python train.py --n_layer=9 --n_experts=64 --activation="swiglu" --moe_layers=[0, 1, 2, 3, 4, 5, 6, 7, 8] --normalize_top_k=true --routed_scale=1.0 --vocab_size=32768 --norm="rmsnorm" --norm_eps=1e-06 --lr=0.00366 --batch_tokens=65536 --seq_len=512 --dataset="wikipedia_en"
Below are experts of layer 3 (counted from 0) of a mixture-of-experts language model. Rows are named router (the router's row for the expert), gate (a neuron's input weights, with its number), up (a neuron's input weights, with its number) and show model dimensions 192-255. Each number is 128 + 32 x the weight over its row's rms, rounded and kept within 0 to 255. Numbers have three digits each.
After each expert's rows: "mostly gets" lists some tokens that are sent to it at least half of the time; "comes after" lists some tokens at least twice as common just before its tokens as in all text. This comes from a sample of Wikipedia text that the model never trained on. Tokens count by the router's weight.

# expert 18
router:136160150201130185156122189082092129157159115167101090117137161056152084145133119135098151207115116159081157139103141115139113163112068111173188136134097110103126108154176093112191145103159034
gate0:115109141185147084171140127083137100102125119128081103148133044094107071085106107145160123139141176153122153115158147159122127130092083119118120142112205129035100201085185133077119153099185095
up0:137113119106076105136159066115157147064114074138161172110107166079102100136098161162121206129068053224120141141107135175088139164118116159166100125156106109162093182133170120120115085108164146
gate1:109169157152146160135181116133118119161128136101101145087128118093094072115184151175206111118092119142140135095118083174087126174113107088099118085133112105119105114120112136101123152140169080
up1:058132122156107136127118131147159112159077127088151158103154113105096120084159099120120119044119128104170110082121135164079166114146208145065188082117116103108178143103159142138135163099194117
gate2:118073135130108121111161168100098140160107102087103136162164131155115130126106104186140158117088153133098129101076144141112140181107128142107051178135106120070141127130144138077129117099108127
up2:152123101148172118087114116097201141091107177131171141153090149153111166148196155106128148095110151160114138103110098085142110115117169089162128114102126119176137101187130140139155089172069161
gate3:165151074121129177104183159127116141118158073180122149182090117129160154132099118138067119177121111124100110196106110095135099112214139120166096191111143143149138138168177120172125127093089136
up3:130113106125151135114133122105090155103098093129154124105118138146167126157069134121064150165099120137077164105142146121155097212172193181076150145092147135149103145140127118146111108138158083
gate4:177096051131122184130096157131152164075181094174116125106205154109155127064099116152115123125101085152124124184088152151155142189112143072145107129127151090162133087138156113100162121115164145
up4:155139145080133134098147164155119185112132126112097165117146135104121141134121090141102137163138168195154126168102115172135090161113119130130103115127154094169091160128100135178173112161123143
gate5:106147102140129117146159107122168073100107070131082136158160111165122147060130148058099079132116143070141126131080165106119059157153085142150158052165153138089191127130082124182123076115150150
up5:116137145136134110109111106124138134172162180109148213160101128117119128173118110171168118092145142195158139090137121168144172130098177135121094146092062145150077072075192124134140161128123107
gate6:073100155091146092188159108086123121159139129134092146100208159093114183190113116179126169088131117122138200143143132198112120098169128144158173076125121052095168112130093131159141098122095110
up6:155142107149175165105159185106140092118049082113090138183142124161134064082120167099120160091155144121193105068098069108121094120128074120137122116159161246125156163143096145102163171143181126
mostly gets: " with", " the", " against", "The", " Country:", " Born:"
comes after: " of", " in", " at", " on", " from", " to"

# expert 60
router:146143114073168098141130164073060136137073138105164198110095141100161128181129087143132127154101078097083084126159116102174174046175095139142135113177151128094085160121099071141183158145126114
gate0:113134177093137141207128165093161158156082156157083138183182099096145063177078095134151108139130130091140178109083123143178136079068078126156151144157173124109123077053114117089128152075087144
up0:070139111103165085114127108131145058193096143146067106146133165104099220145153120136122128137134153146123117156079101112169146114097130166148126108142102113088101194134148128082135108094135099
gate1:126099161104141092121133140125136131138193146084122161149124130132109100202110101120145163162125123134148127105141125149166110096099123134100107211080134156169144157095193086091168141154100014
up1:183130191086112137166162159131131155115128136129100164130152149126103157150123057136164165154142141083114106152162132179109152086121107113133087126118127129129152148106112080087137150148090077
gate2:064109095118094160136134093144110095123113180112088170148155156113124148190062101168171139090102141151160098095176047085115192170097076120128100160144127119099130149076097098096151158123095133
up2:186100175108159115131121138120103163105133096148178082096148152178106107164153135150109113152147131109101167076064155132147161106138140111098129091082136194110159106127182140106086126117129144
gate3:136182118139159125137174123166129057128127075203141099162118146121098157084125090112087150103134098104101141132115118130138124175114105164191121136175124110166082153055116148141123147134168084
up3:128077100112162132127139101168131056178082091165175087135153067164076071120150112086112187111136191112048114103170119125147140168071088201119099113131110148144096107098086108129113104136194151
gate4:198132068202119142157114141122136079135124074110174113142143096078104184124119153096090167154169127179145115160026157142149079136101185129168123130133127173129157096153107155096120160146078116
up4:075093148125164155128117151175137200134135157164083144149114167194187092114134089123157094123095129111118113128170115105115141117162107101109143119106130087137085121113113121153126113139167106
gate5:121164143063167142141043087172135071117166107142117131129179101158169113136127161174114148154145140142098121179137163172118116161134133124106108094115120092092178136142147165119091089088115148
up5:118115132155118096128153177132125149133107117133156199131117170133166155075135165143087113114085137113096231146078151147124190135085119168152096105129148126154145111166095131113137134186154165
gate6:105134144099153135143081162111100123120083129109098139184176190120158129150192122193105129182167129112135175095097180134061088090164157154090116088205153107089151094172150105097093146117175155
up6:063152103108108084127157120193214109167116146137129146098117073160129123171130142059170144049140061124145121087162156181147175117127122144162059141150114128107105200164076107192122091111104037
mostly gets: " Scotland", " Russian", " Ohio", " Robert", " Poland", " Texas"
comes after: " of", "-", " in", " and", " the", " by"

# expert 34
router:092133165146116157161107136136141130090121170108080114123106094157092177123121120135140153126131109090124121102101168128165103144077093095132118116110053134235144165115150126129121167135122145
gate0:115147137112147153128152134136144139121098136101119142126116070138144067159111135177181073118126094096141140114090097118161113144089114113128123191169227111145149176133131160117085106143105159
up0:118124074102133132145133155150159104152138090163109150095148170131118124112153103149127107184097130076102097094158082143129172100139111181146100156141118112171104190145142185117154097122149103
gate1:112103056168119092150091132114141143148183101110172131109114161090085078145090162167114109119118094146129202107139138110137065138131141152151085225172147157095144156124108087149153159145096137
up1:111154135120108111147135105142155101058117149156073165133172136065150168153100146128132153139130169080174050093078159110122137095056126073081171135052155076136169160145109127115152113070086099
gate2:125079085147089184082114083130150131104147159066118136178180144112122172123117076138148126174134120128089093146171117192068178168141101126130132138154078150095044104147150107067129131152133084
up2:171072169107141100117145110187098124189109092152111178098121116084139094143087108177147105124194161108146112140111068052118164120078113056197107132149164106140142172062089155140146079063124163
gate3:159090175127112093166185158127141079099163102119164098115099117100137199124114160129170131138141126120149049135099149152144105155107136091125094133105113143134072138104142156088119195146217158
up3:120159104138122124147142135117080120169132111144148180124119138135132149138104122154113117166129107157085127153046151097097093166107159133109050126134137153092144105138071095092145161098155182
gate4:144147128078173182174123084123119159117112131122162156132156140123114147035099091111186135122135140114158109174104155118100150104113123055144135134089193153107170079132155130087160185118121098
up4:127117070147130129146117175150122083177132058147135086133109073114180097132194104151066121212132087064064168145083130119124082168129079130130140118139114029174134196090127143190175097111119111
gate5:176139141101124119122092118178129087106195091164105165115164122096167060146126076150096065180146166108110156120152097109128155176150124103102055093163143120168199138125138158093120108078153111
up5:091113094108151101103104121156148115136175136062120194151146122117147130153185125133174095118146132181149161119158130138152106146075121157110040126140149064136128172144128162063153075145163123
gate6:102058157147140141130115128112121165107127121124144101142099109157115170154132058103140127131153127097150125138130133132101103116153139138089064131131208093151110152089140099160087124138175147
up6:125205112137139161077126129113128053150148153134133138126151113168145076125114119104077118126169119129117112103100142109147186074095121100202199064173102151093140131148051121124152147084113096
mostly gets: " same", " previous", " original", " father", " latter", " entire"
comes after: " the", " The", "The", " on", " in", " of"

# expert 5
router:141138164118176161167129126083109124088107146168125162098104106048115126130147147127138133116116200118154109115052131137141129136110141167146123106177033175127202126158159124123147142091138076
gate0:115145160021103117120110161130115209146157126130124154131119140132168122102151136120142145073097118151111133089141065147142145168183097144110136161112122125095149142094089118122133108173137102
up0:132154179048101131152081077134098098163163103172125130159131194194132136102117156112145129091067083147099139075102027115153119127112101195102111120148095119154124125100108154143115106155117104
gate1:189170068152128063142137140144134098046162108107094131109138102094128103177133202133103104124115071176155137155056072128146151099109147160096108083146135073111134087150129154122179130123085119
up1:132184119149134107141132117123124149109146117185145225166144163065155118104088104095106147117116095150191106155101128120131125108147112095084135122170107198132153102136091079084142138144089104
gate2:117115113169080142113147139169194112142098192137095119108052181120194097142155098158093106148129145170108117168116116093162151081122132108162068155151089148132168131151162074140155142106142102
up2:118157128101147100128109171139078122116165108118172147215154084134066156118097157106159164103151121166116148107139132150135145188140114116056177087165143103129144164157152168074081073128084185
gate3:043117122107149097153113190154129187121073134117141171148119126107162090123111137131119132099098141070125065156077148156195103167118142067111116153128138149099113123159126095133124148118152147
up3:072117091168169123144128161124075104132078119110121136102128148175180108154119074163150139185103185094120127152077200154143098183138194161134139155117134096101133118154069112102105084158116146
gate4:123144109162059214112123100133107114125115136106158144151095127126165120107185128135130139107123164172171103145141116148157142130109084100138142102096167140123136123119118105097127187120107122
up4:149127188118164128152090171136113152075143098110073132137180104131116104125098117093089141158090127125135180124123090135061072090115130130143135144121099121144151106115149166111120122135143112
gate5:117112086144112125161151139079159109065110142104155158108170169157087145141132137157084107157143166109111122131187150125079154156124114111157129121133119103137185088065145135090238126093097107
up5:121114105156120094119137144060156116078146113087156151084147157119112152101143141118106095119148166126094129139127110158060150161075117133156139144124126099173138089102108176113198121095104107
gate6:075125134128211063143113113105158104135099162141141144175122141085116098137103129175104168078137215095132106105099116124120128085139156120176118119164110148077106168138140110118153136134161083
up6:081125167181210075102140130095205109149093206154176178163138109102125103069117060108117163065077200093109084143131124128124143025146121132121166129154139163064109110153097089146169135135123057
mostly gets: "|", " Born:", "-", " Country:", "Personal", "\n\n"
comes after: "\n", " |", "\n ", "-", ".", " ="

# expert 15
router:159077146108139121133178126123112093142106132081131090124156168148187084108118101122097164110140125161141146139146152151124164110072127130121187160128109142108177108147144012151162128137085107
gate0:098155139158143130094168086121109129103186160041111091149130073094139153196123127120138140149146165118137136157104163168104136128128077090102137160142132148152120141124125134142105043124147129
up0:118109130103052137121095143134133147130087086177085151101199145124057120121113185119096118182020167091121111075158124167136123103105151161154101110088136100143117166169163139113108112140151085
gate1:173128106099130076138153120131138122090170165103156150098144119140147111175106135187177089146127160136159091080119164094102103099053143167113167176124155138184149095169177090147172155121159110
up1:160183169089174108146156105131146132084141178095121138100137200142126133124099104140201120194106148103177109160109157098102153073055113184127173157131087144135152132118122100126127160122174067
gate2:128116094176149112095141068105164124148104161122122095135156187073152116116131144135120119054052089123149137107125136131117155100150091112104154141157090112156121130135065149117108118123100132
up2:128148096135125150164090134158067087122125076110135170088127096196118113145158101118149115163184130099081077135121083108123139129122151135122077132053117176098175114154181145126129089100152103
gate3:078107170093153155140177175159176179167117127204065108073197097070106153136183184163100132114136139153170062133105108150144098104120110085127082122166179115119079097124093214145186135175132147
up3:110070071113105119086107133088077155155121106084125128110109089145112061143163175110100112140092136120087069159131127162125115154084087139094157138100188107146104094173099110164082123116216162
gate4:137108133149111169124101137162038117115210116184152135093165129106124144092158040118118111188125113102141128159092115084169121124133143126142117114102087151137149072116158134091148172116101085
up4:135199108102120121120117200130163129137076140123132137101084102103122119096126111171119180147149108186110179101120135143161142106138147163108115072135170108175122155115106151145169141162157130
gate5:125174154090143178209120157149167092105170188127136156072187102146078138148178157170137173154075131095106155151103120148099106164116121133139098127180112080129099114089099149133121144158155126
up5:160139131139095081043137142118108144098122085115117200157096112109213126105141059107134122127146102156141092131138135121151147118131084112117064093130116181121111116162157082079179116149113180
gate6:161127104133140145127068133125140098142119144099137113156140126213096146172136145125096169097145148052149143135082142151053150167109136138126183154105174089186124130114082152154123169170110099
up6:165196089114141077114119095105139097092093115118071124125173162143134144120122132105102108155100113111136157150123136077087188125096094116131143161163160109151113076139117096145147130156096111
mostly gets: "In", "On", "The", " It", "After", " During"
comes after: "\n", ".", ",", "s.", "s,", " that"

# expert 38
router:139135123137121140114111164068034122108142090130150131060092141081188149141165106175117142061085169102119174073185155198145127033177092123136138156147111109093074180124094129096130150116113160
gate0:145100123135157073125100140140099145102122154147152144091135122091157107126144165093104089165187114154169180092082156175086094156150099132171076150105123116188115141155135084188098119140191143
up0:103126058072111170122145099155117089138151140115072096117164168145085156130138147169152127105097144124129132158099045148102131165092140148174109095140135175153131095089137157141095096138120090
gate1:071129094109137097114111121080149135115145135078135134173119094103099115142189113130086097150092082170099168117096153079122121095097121095139136175124146045158142152101186141171134163110181106
up1:114133158143135170120144066141136165133216111079111121123205150071118139141111095142099101069115138164137156128138146128174188060135127141086072075137142149121170156127106127145152126091088072
gate2:138144102088119102162134102111122103141172154114107159086187119169153110117104078141196157118142103077152136122109124148110113154109104108167109162149101125109153160173103145144139142111104115
up2:104104127074164206103126097114147125103130143143118108117165087162118163188128097131168196123137126111112072173168170128122129159093125173140144115110167115113101145112124137113112163042121159
gate3:120054093084108137098165097049137068117167073122106104058128100111087118149118138172093083156115151093189070108127161133177083098127157113132125147103114126156112138092199178130183141162121124
up3:145125094115132088097098135154121119113114098135169129128176115082114092079099081106085130179050110120122165118071173086138151139124139116167082150174142130098123127171056116151140081150160190
gate4:192137108108184105082165115180116109137148117132214139155107190177129143130179126127135099101184111145149121142116174152150142113105165058096072081129066091111193104123108149104121149155133063
up4:111147119137094140205068131089126112131120161107028106111131103100163090080091110175103099184089148150111165106145058090140113177165092158160161119144193107153102114145110107164158117077110173
gate5:138133156126076160149141087160123164112176139108129149139192090137177100133159132180064122092147157129065072125186125133137109153156161107168145090101143179095131149078136086123106112101143154
up5:157137137129117087130088137170143077149153107112121127145119092178123118076120130149085110136119174131138148150105105166153155155116092117156112107125091145087102146139143126104164107150153134
gate6:137142137054119176106060126173157129113110110134127115146109124138091141131124099137122127138195127127128174145203122096082127110141149153129122090201139131116096157109112113135144135097133130
up6:077170071178168063126160153133161066131086128130167162123123126161138057085070127091148156147092156108137144111050107168147169147138130115133117136028171129153194117072118129112150099073135134
mostly gets: " John", " David", " George", " William", " Robert", " A."
comes after: " |", "-", ";", " J", " by", ":"

# expert 26
router:120127153165139108133085127112135109138140135136123172099118129141178123082127136205140140179111165129145122117103174131099185090077076118183108141159096169165111094113103104162167125137107128
gate0:131109106078175110116181091155101138094136114110117163128121082102129105164101140110079045116185092105156234104119068109135134151129117168105119134199149164132133160142064132132102061122131186
up0:175113099116109089192138131114115074117169061129098079134048153131129122178127128127208173143087142119036117152148094102082098177083171146173096095049170127194116132159158115083098124173145116
gate1:174129122164131113193138110135097095113082120146154155099157074115132122187096146139084143115161125147133158096152102115130123103079126160107102173151140114195136101099134096124214167147110139
up1:109132097140137121136086106149119155124121098104090187139162135127145222183121131113179140052074095096173128123117117114126157090128170130088108128083128148168168172125144073082130180110080153
gate2:122101073132118095101127063160131105117120156137124128098110163117110116134099100126089149158091154139149088119072074156140126172065134185120118142134163105189146176150123115067132146138081105
up2:158122177108082192173157193121138107117149120117171108179110091143138165123129151104147139107223066130138158138162141109129129117133129119136108117131129083143113096152143180155099115130143170
gate3:091076108098093156152179160115135107112128087182096136114158113142133126122109189131172127179083078102097139086107113089166090126122055124102155145098114161149070093137134157086108151107134159
up3:192158095119178089116127108152155139172094149071145101183106154077159166107091083107084166096161143122152121194096188127095140132156155130131088132124146089122184190148110113177145113161121102
gate4:125095110133142153121134108118145213057163141133147171146132153146146116106120095171103118183135081198094147113144114151161212148124172118145131151082096126143104108096123148104142113112185121
up4:104138114148150154163081183080214155133117155123138124143096082154147127073100116173099082115124100140162098056116125092158089121128120107146131124050135087147179155105108131157116147149158122
gate5:134080194049136165125043112092144139095112144111145101116117113178123053068105171138101141142140134118070097136106093041096076150121154161113117066207128124121094115070122150097144121161098116
up5:116063178133089140122059117093091126093123196147113123150083164177129112049143162106072137150103107142080085147107130084116092082088154150135118139182115158140073060089145132079183138160118115
gate6:047011093141122154154130090168125125095113122181137170157061190113113135151120133095153149183129172080177142085091154117109141074156140108122126090156123091134097176139100140165159151102150133
up6:073159119141091127061168123133133131095156134126108110145131106109087136172144126065111199094114108143141132141131099123099149113114096144145152111111116146103172141114057067159099090083119123
mostly gets: " —;", " –;", " L;", " ISBN", " 0;", " A;"
comes after: " ", " 0", " —", " 1", " 2", " 3"

# expert 17
router:160104133102199098118159142078102162200092124068099169116094147072177098135138092102184093114134133144084112140198144107106173048174087125144106132156113070118118165200104090148138149146104125
gate0:109094101091074096114162149134118094145118131149107144165195051144168140138153148138161102056105155093107187060127129165125165117120073140085126118098157158094093130137100119154166176160167113
up0:119113106136126111108117110143110144110148128178116116189111150102131081142135130148120141198136110076100066164112067129089199120100137127125090159158166136160092135148095150141105098156120133
gate1:102110136183183037099114130133133146135138146098108146094155139074116149183142135136140095140124134209092102122159095104092154151153110176097127143178128125147131081167172133167101118161136115
up1:095133108075160088079108158092153140134143098116109175104120130082123119092112083090112145119125168097100130101143160181145176068117146127157109139151185125114142125085125119142157151085113123
gate2:129138111150149178057182134158063119160204122079141124138109157141120186193066161196118102104061170205116146096164123220133171179119102112138121129164138114067115091128123129128090173118109133
up2:124163127135161116118095157145097185133122169145148098094110130133113163083151101132186107163124136087077113163146128102171157154167135104124132096085149184146159119121134122033078129093039160
gate3:132114107137130133169204077108161105110113086092094132209135112114089102125152149136133128104102137081115122154101115150175056095137108102139109109091158104147073146157114122151151151115126118
up3:152098068135132094136138098154126050147107106106124115137172120131095167178144156134103134158142136150147131124131180141150122126155096130118131119116094095127116164179146075152108150170164130
gate4:142098127177153181113120103122137175074162117115138111134104128069156166148105154160126153194166116197139113159078102151152110154101062127144126089088106131125130133175169140133112085118116097
up4:146163122109135129144111123154121059179137107144114156095122079205123104075138085131120100128104136104118142116141100132139100077135209108093149159149148138202139123094087154122145163111134147
gate5:075123042096148164102104149164124131120127050108109152121159150197122100133167179152114167112154141099081139141171120064132145160139088108135133100204129105071147123070121124167078170111113143
up5:154118105102188148176154096122124111044141150160139140147126089146082107089135132117161079099162131153127136090104096126140064177166124073183159154137152078141098132167140132114147107110192161
gate6:094146165088163125123104115152159115073109152134104144105117140102100072173066114160143133141136134126042164099089160179107118110114158112096151151122137097087159137142114129170153152117134101
up6:136089114138129096089131092119103124135109104205156127147153132084159124100172086137106160163133100079185117140136121116066170117126171150166104110219112176134170130181108115103150108145130139
mostly gets: " Robert", " John", " Mike", " Western", " Chris", " Richard"
comes after: " |", " the", " of", "-", " in", " by"

# expert 3
router:132151200104124121086134105116107122154076115116150146162113175105156153118154099161148125156182180115139144168117232140130114126053133157077165083126141157137165115140153056159165120158146092
gate0:082094117162166088077106075095157135069149136086130174177156133127136095112162144101136130142140172109211125119118172086124122134189123121109131178113176169116101075085105108138111128093111121
up0:150099147101145095135157127164195071100129147133080164082108119158152085112118114171103157180068151135119126116102113181167165143155135153146137094090069129138091148149131185140115143141147160
gate1:130120169109100164104128140112131103125099133160126102134068126105114098127227133134096129118098145185160142131113123135172088133089137117152170148097157089143177194132143069161136130156095139
up1:122136148163112112132123164086110081159150045083170136114143123120134115103135048144110119101169139139128122120127161179091150106124102220135119129073176109172127144143130153123095158122076109
gate2:145130097156173193152137118065114121078105128085101144171092162200097089106187103152154137117123178061194124099119123148170157134120112121090165106141100169188126113148086123108132090111141166
up2:092073105043136095060127110190145151183191177147185139097179090131110123068161148140134145165117115187069122116099120084103153147129145132182111123098136087115144112130126139183105149090106136
gate3:159082094125115127129122149145125114132153091164048075150142134146062201153145162115096142182117133151135055141137168131175099150087171052097125217169074124116111120115124188191119172205119160
up3:164048056123079138122125125139104109198139100156063074159186080162117168162113131118074105170070146161124162121137168133158112099149164059063102151106102107083133106094108111152089187140157159
gate4:108079144132151182147086150144100141137131090082179138143141188105142153082171054164144090114142175147156123137089135100157196125139150139059126125080135075138101099092148115086122149128102111
up4:126169152073140145124099153184089094096072099125118135085124112120137134130150105093132155200114093165135182171083118103094095144126128138072160108147145107113138146095137093128216115092153106
gate5:163148126119165130116098098149167075118119174158136187117115109112163093152135186148130153171157160137107116105176196112149131168165144117119106080175132131167161139102180162106101118063140091
up5:081135144174135123116156124201109037107071190171154122128091131147117124125123178105043094104168155134128133158066122129114167170076088111119088144147126171174127178138166166087115123124126153
gate6:093130149078113087125126123132129153139106191134166148153127159085108145216108126147110160127195152093145114139108164119078099139125120106074109164167149097140104192095145141141148150119159160
up6:088170115160153173096104151122112097096114089117116060085127120146105085118157198116204137137100105126119178089136103099187168067141151085115140078134164180109179084136091103109157060094130077
mostly gets: "The", " The", " those", " both", " These", " This"
comes after: " and", " that", " which", " with", " who", " to"

# expert 7
router:123121169144128177189173150074072121117162124151145101097136089079154155144136106120123079157178158138117139144116158074131092114150108117160148086213108135153204176113137133096163144137136112
gate0:101174092100152177095135095116120119093134151118124110159102048198119091136165142097126093136141120175095118134116188129129119123191138102104076098132138082100118127088136124128162118113132112
up0:173123118095125137128136098141138126123140050154159046140084089049143121183134149179163100104128129167139139157122079109114139147129169119130132115140133138151098153162152151137110120154077136
gate1:085121109112170134110098118135143137133131169107058144189121127096078069120111181129107062162138098112149088171091157122079139109046084151109133155141123133105130112165117109110119129182122099
up1:103076139117147126139096101158140152100120196120108152169106182082121124069103128109146085154147094057163091130129163109153136096135144138122179152144084134086116163146125129116115128091088067
gate2:108081141122126153122155134192075131104134132127120182097109176169115127103106140146138139140102135166090069103120128163164099143107107129087139135085025133077130192146206049076127154114113116
up2:157134145133158136152076104084176098134156136145105149157164113132139137150176069098142128144180125101163170137092085114081158124101092100137102140168242093159154127124101200149102128062116133
gate3:113181110093122080132157130119117185168137108112088108127129089128097099103096058158106094171126073123125116139085157134138074093114053087127125232091107130069106114120139124075182135113120092
up3:153055076115179148174112118122111041125125131137185150146155178120171131143115173115150140162090133110191091144145139120144150160168158157116099084156128147143147147144153146152103083119230160
gate4:143142133123113193122153147187153146113127099132158164101151143121098205145143102110120120111107141141206150134060152067152176101149118126171111088117142119135095112176167117110111156118136080
up4:115125124096151185147112167066129174128149120133134090153114118126177107089151088085147099114076158131181170137114132144119102154131124122068164086094114111153101171075087124126155126173139151
gate5:157133094125087179131142118094119070084115111158127140125151143222129148186125121082109103138109149146130157124122103141090144150106099091090141097163113095086173088104098112083154109086160117
up5:116110146150121115106129145152169125120159157155107131160137154143067091151136163078081111112140092071148171160138073143162162152151075107088138145113136118140097084113159156064166213137143127
gate6:130087120114089162114149112112097104110151126082153120128079158119069171130064142092100179161172070127108144159112136141111149127188138102143130098192143052140192198092142151138113094178117152
up6:168170150138137096025158144051143110132121175138183134136183095087085112100120099109131173105177115148120145150100070115129143115133136104124142128141175079096119139121053098131168094089104182
mostly gets: " by", " By", " *", "\n", "By", " •"
comes after: " |", "\n", ".", ")", "s.", ")."

# expert 16
router:118114144088169137143161087119073058154128173134167149133080115130187120154151117123132115082126141047108131162142105148096190087113078165195105145183095185104123133116129136138115110153094111
gate0:148129144081130102130149141096131114098135154115141134121165120086107109120106133094122101162112154071171196078098113150134114148110065120163150109102128140109082171133088152148140154134164098
up0:102124090114142151120141122105139077084105087186108079145153159136098155140144075107116115141101140130115116145083080169141136086136133159131092138113136111147101170133125195130096096113135122
gate1:136104091067112113140118100102141156141173112176149153076159080115158190144153153129092066149099122163146145153161120118088144108057160171134086106074134099187127097128129096100149099153169104
up1:107183119088135112108106126105112096115135125087111185163172151045181143159120106082092098142191124117107190133135162173127147123164161098079139096158128109149129170147170141097146137110095181
gate2:151119092113134131124160064110146120102152106125107137152120164132113093152141115139135142123126118169128096128089125186117158139084073187137114184105089115133134137196149182122141126104096109
up2:125122132147166134097105114189141129174101149167112137155117038053128094077159096088150109133106134167021121111150142064147103117109144144152098195152171115126128183127133159133149099071118180
gate3:142124143103151079110142146136119086088170126129083106104100122113089147107166121158141156081114138194122079163135134225172075182103129059102107152137166118176122098198135085189182101151120116
up3:165077122105138096188144100151114088155095118142102108110112099155072070158105132120119109117124106171082087157090162138196142154134116121066072161141142073127106096157120093168124088145162176
gate4:184133113159117183108082129121157145113196144168184128049123145118156090141107109081141109180148089185150137140089125147146118158126080075119121123145085103159201120127142160074120168137073102
up4:101142105172124087200126104112095113094150161125099133135133098106068154134138126197133149179132123114099168096128139103152173150118111173132159090095152111149077096148105123195109071133155146
gate5:108135170127142119100064129137121109065218117158104138106103108077145093119149162186077123144187121099108124147140136092085118097190086102171085096090132120100211101115159119123123110073102141
up5:128121133138136114092092150097132127101144130148131139140075162134098083125074127124045159081156129084040159167097112124092169174139163092178094107096140086165098136153098122111128155162102160
gate6:078119095101102128155146113131155123119140122172175120144111141156135102101133134112117183137171136106077088113139166114042093163125065191125097119096109112161121143134114160114091127157146145
up6:108122174166164110069134149126142135145108158142132139156128125144117123136100130118173108096078125161099209118169115156174190107145212126082124116171143125112165147141123092101174162122107096
mostly gets: " G", "S", " \"S", " \"B", " \"M", "-S"
comes after: "\n", "-", " \"", " (", "/", " J"

# expert 55
router:144144135123141119108170078116221107164092170167173129142124163110143087172118105123085128068150095125156113082065142125108161077128107068097121103151119179093095128129090065145116147121143131
gate0:081156080086127157126152123094134143189166176057120145163118131149161164113154091146121106097147111095094184162138131087125095119060090117158195151082173139110078156100122126167114131086105144
up0:101114160088143097129138094093112156095087143151086118110089142133112089082114099119108109189078161174147154134142083179147161077122142191139061091128059066142158162210141174131114116175215162
gate1:161090052092138100122135113136121092161132214155151161135179123110112118135161121123134112166119132130182196138159227117147166145102157167078097140112099076140129154116182035116128160145176137
up1:115147086140107138155120144133124128131167117207141107139144119104179142107170092150150084161088124111142114191169136162110189101102160120115113151119135113173115171116084148097113108103114150
gate2:121140059126143101079106131149139091080137152127119129170143105128110123114086076170138117106106144160142113127139135161135085061112093119137061078152094125102129148108086118098104162152064160
up2:108122095149159156093115146075113142117143089136139134137119145126152135118082179113131177113101143131103196150150127082125118170137116121117173079115141087165092150137153138131163094049172131
gate3:150119117103162089090125120144083076145086113171168081172089142127125214093119117129146139119160133119138143167136072186175064140074066058158140164125119160096093144143094150147155102093158120
up3:129115141136131079144168080128098113150115114171155089098077066212129061147057135153109124166117098206083142163029122163131173130140079111144129112148088063113101150117117114159129171110131127
gate4:137128100122156139133155136184150150107178149163128136093137150111124123154168084124114148160149101142092071187087137108161105114099114110100160128102132133117129116130087149073094174146130044
up4:129127111202106159126030123174121102132148093154152083138089106155165104110074073185161064191115119125123134039181142116124147083143174137138139120106147100162133147177130150156124044078194157
gate5:122136116119184140115050148151163107060169115118106140190156105140159115130136124203121124162110154111020237090128110139103156160114101147084080101190110124087168135146107157126156164077122159
up5:138127104175173085078087152147134126079086144143137144135065161157154108063181197147124101143116140114105179092075119123088130147047114093063065118159085110116107124092130179081141139114171163
gate6:114145089092110125125160147168131088121099127154121064061159155168150115101097101103090151149173165160121166113191084078079170099128147166102079163114116170143138171144133153129133129135067105
up6:078127129133157187118128142099141095096069149093132141128138117095137170096123187134138154080157131170114118141148128190134124100132122092090063105115141098156135110133105064112158100110132086
mostly gets: " all", " most", " more", " some", " several", " many"
comes after: " a", "-", " and", " an", " one", " most"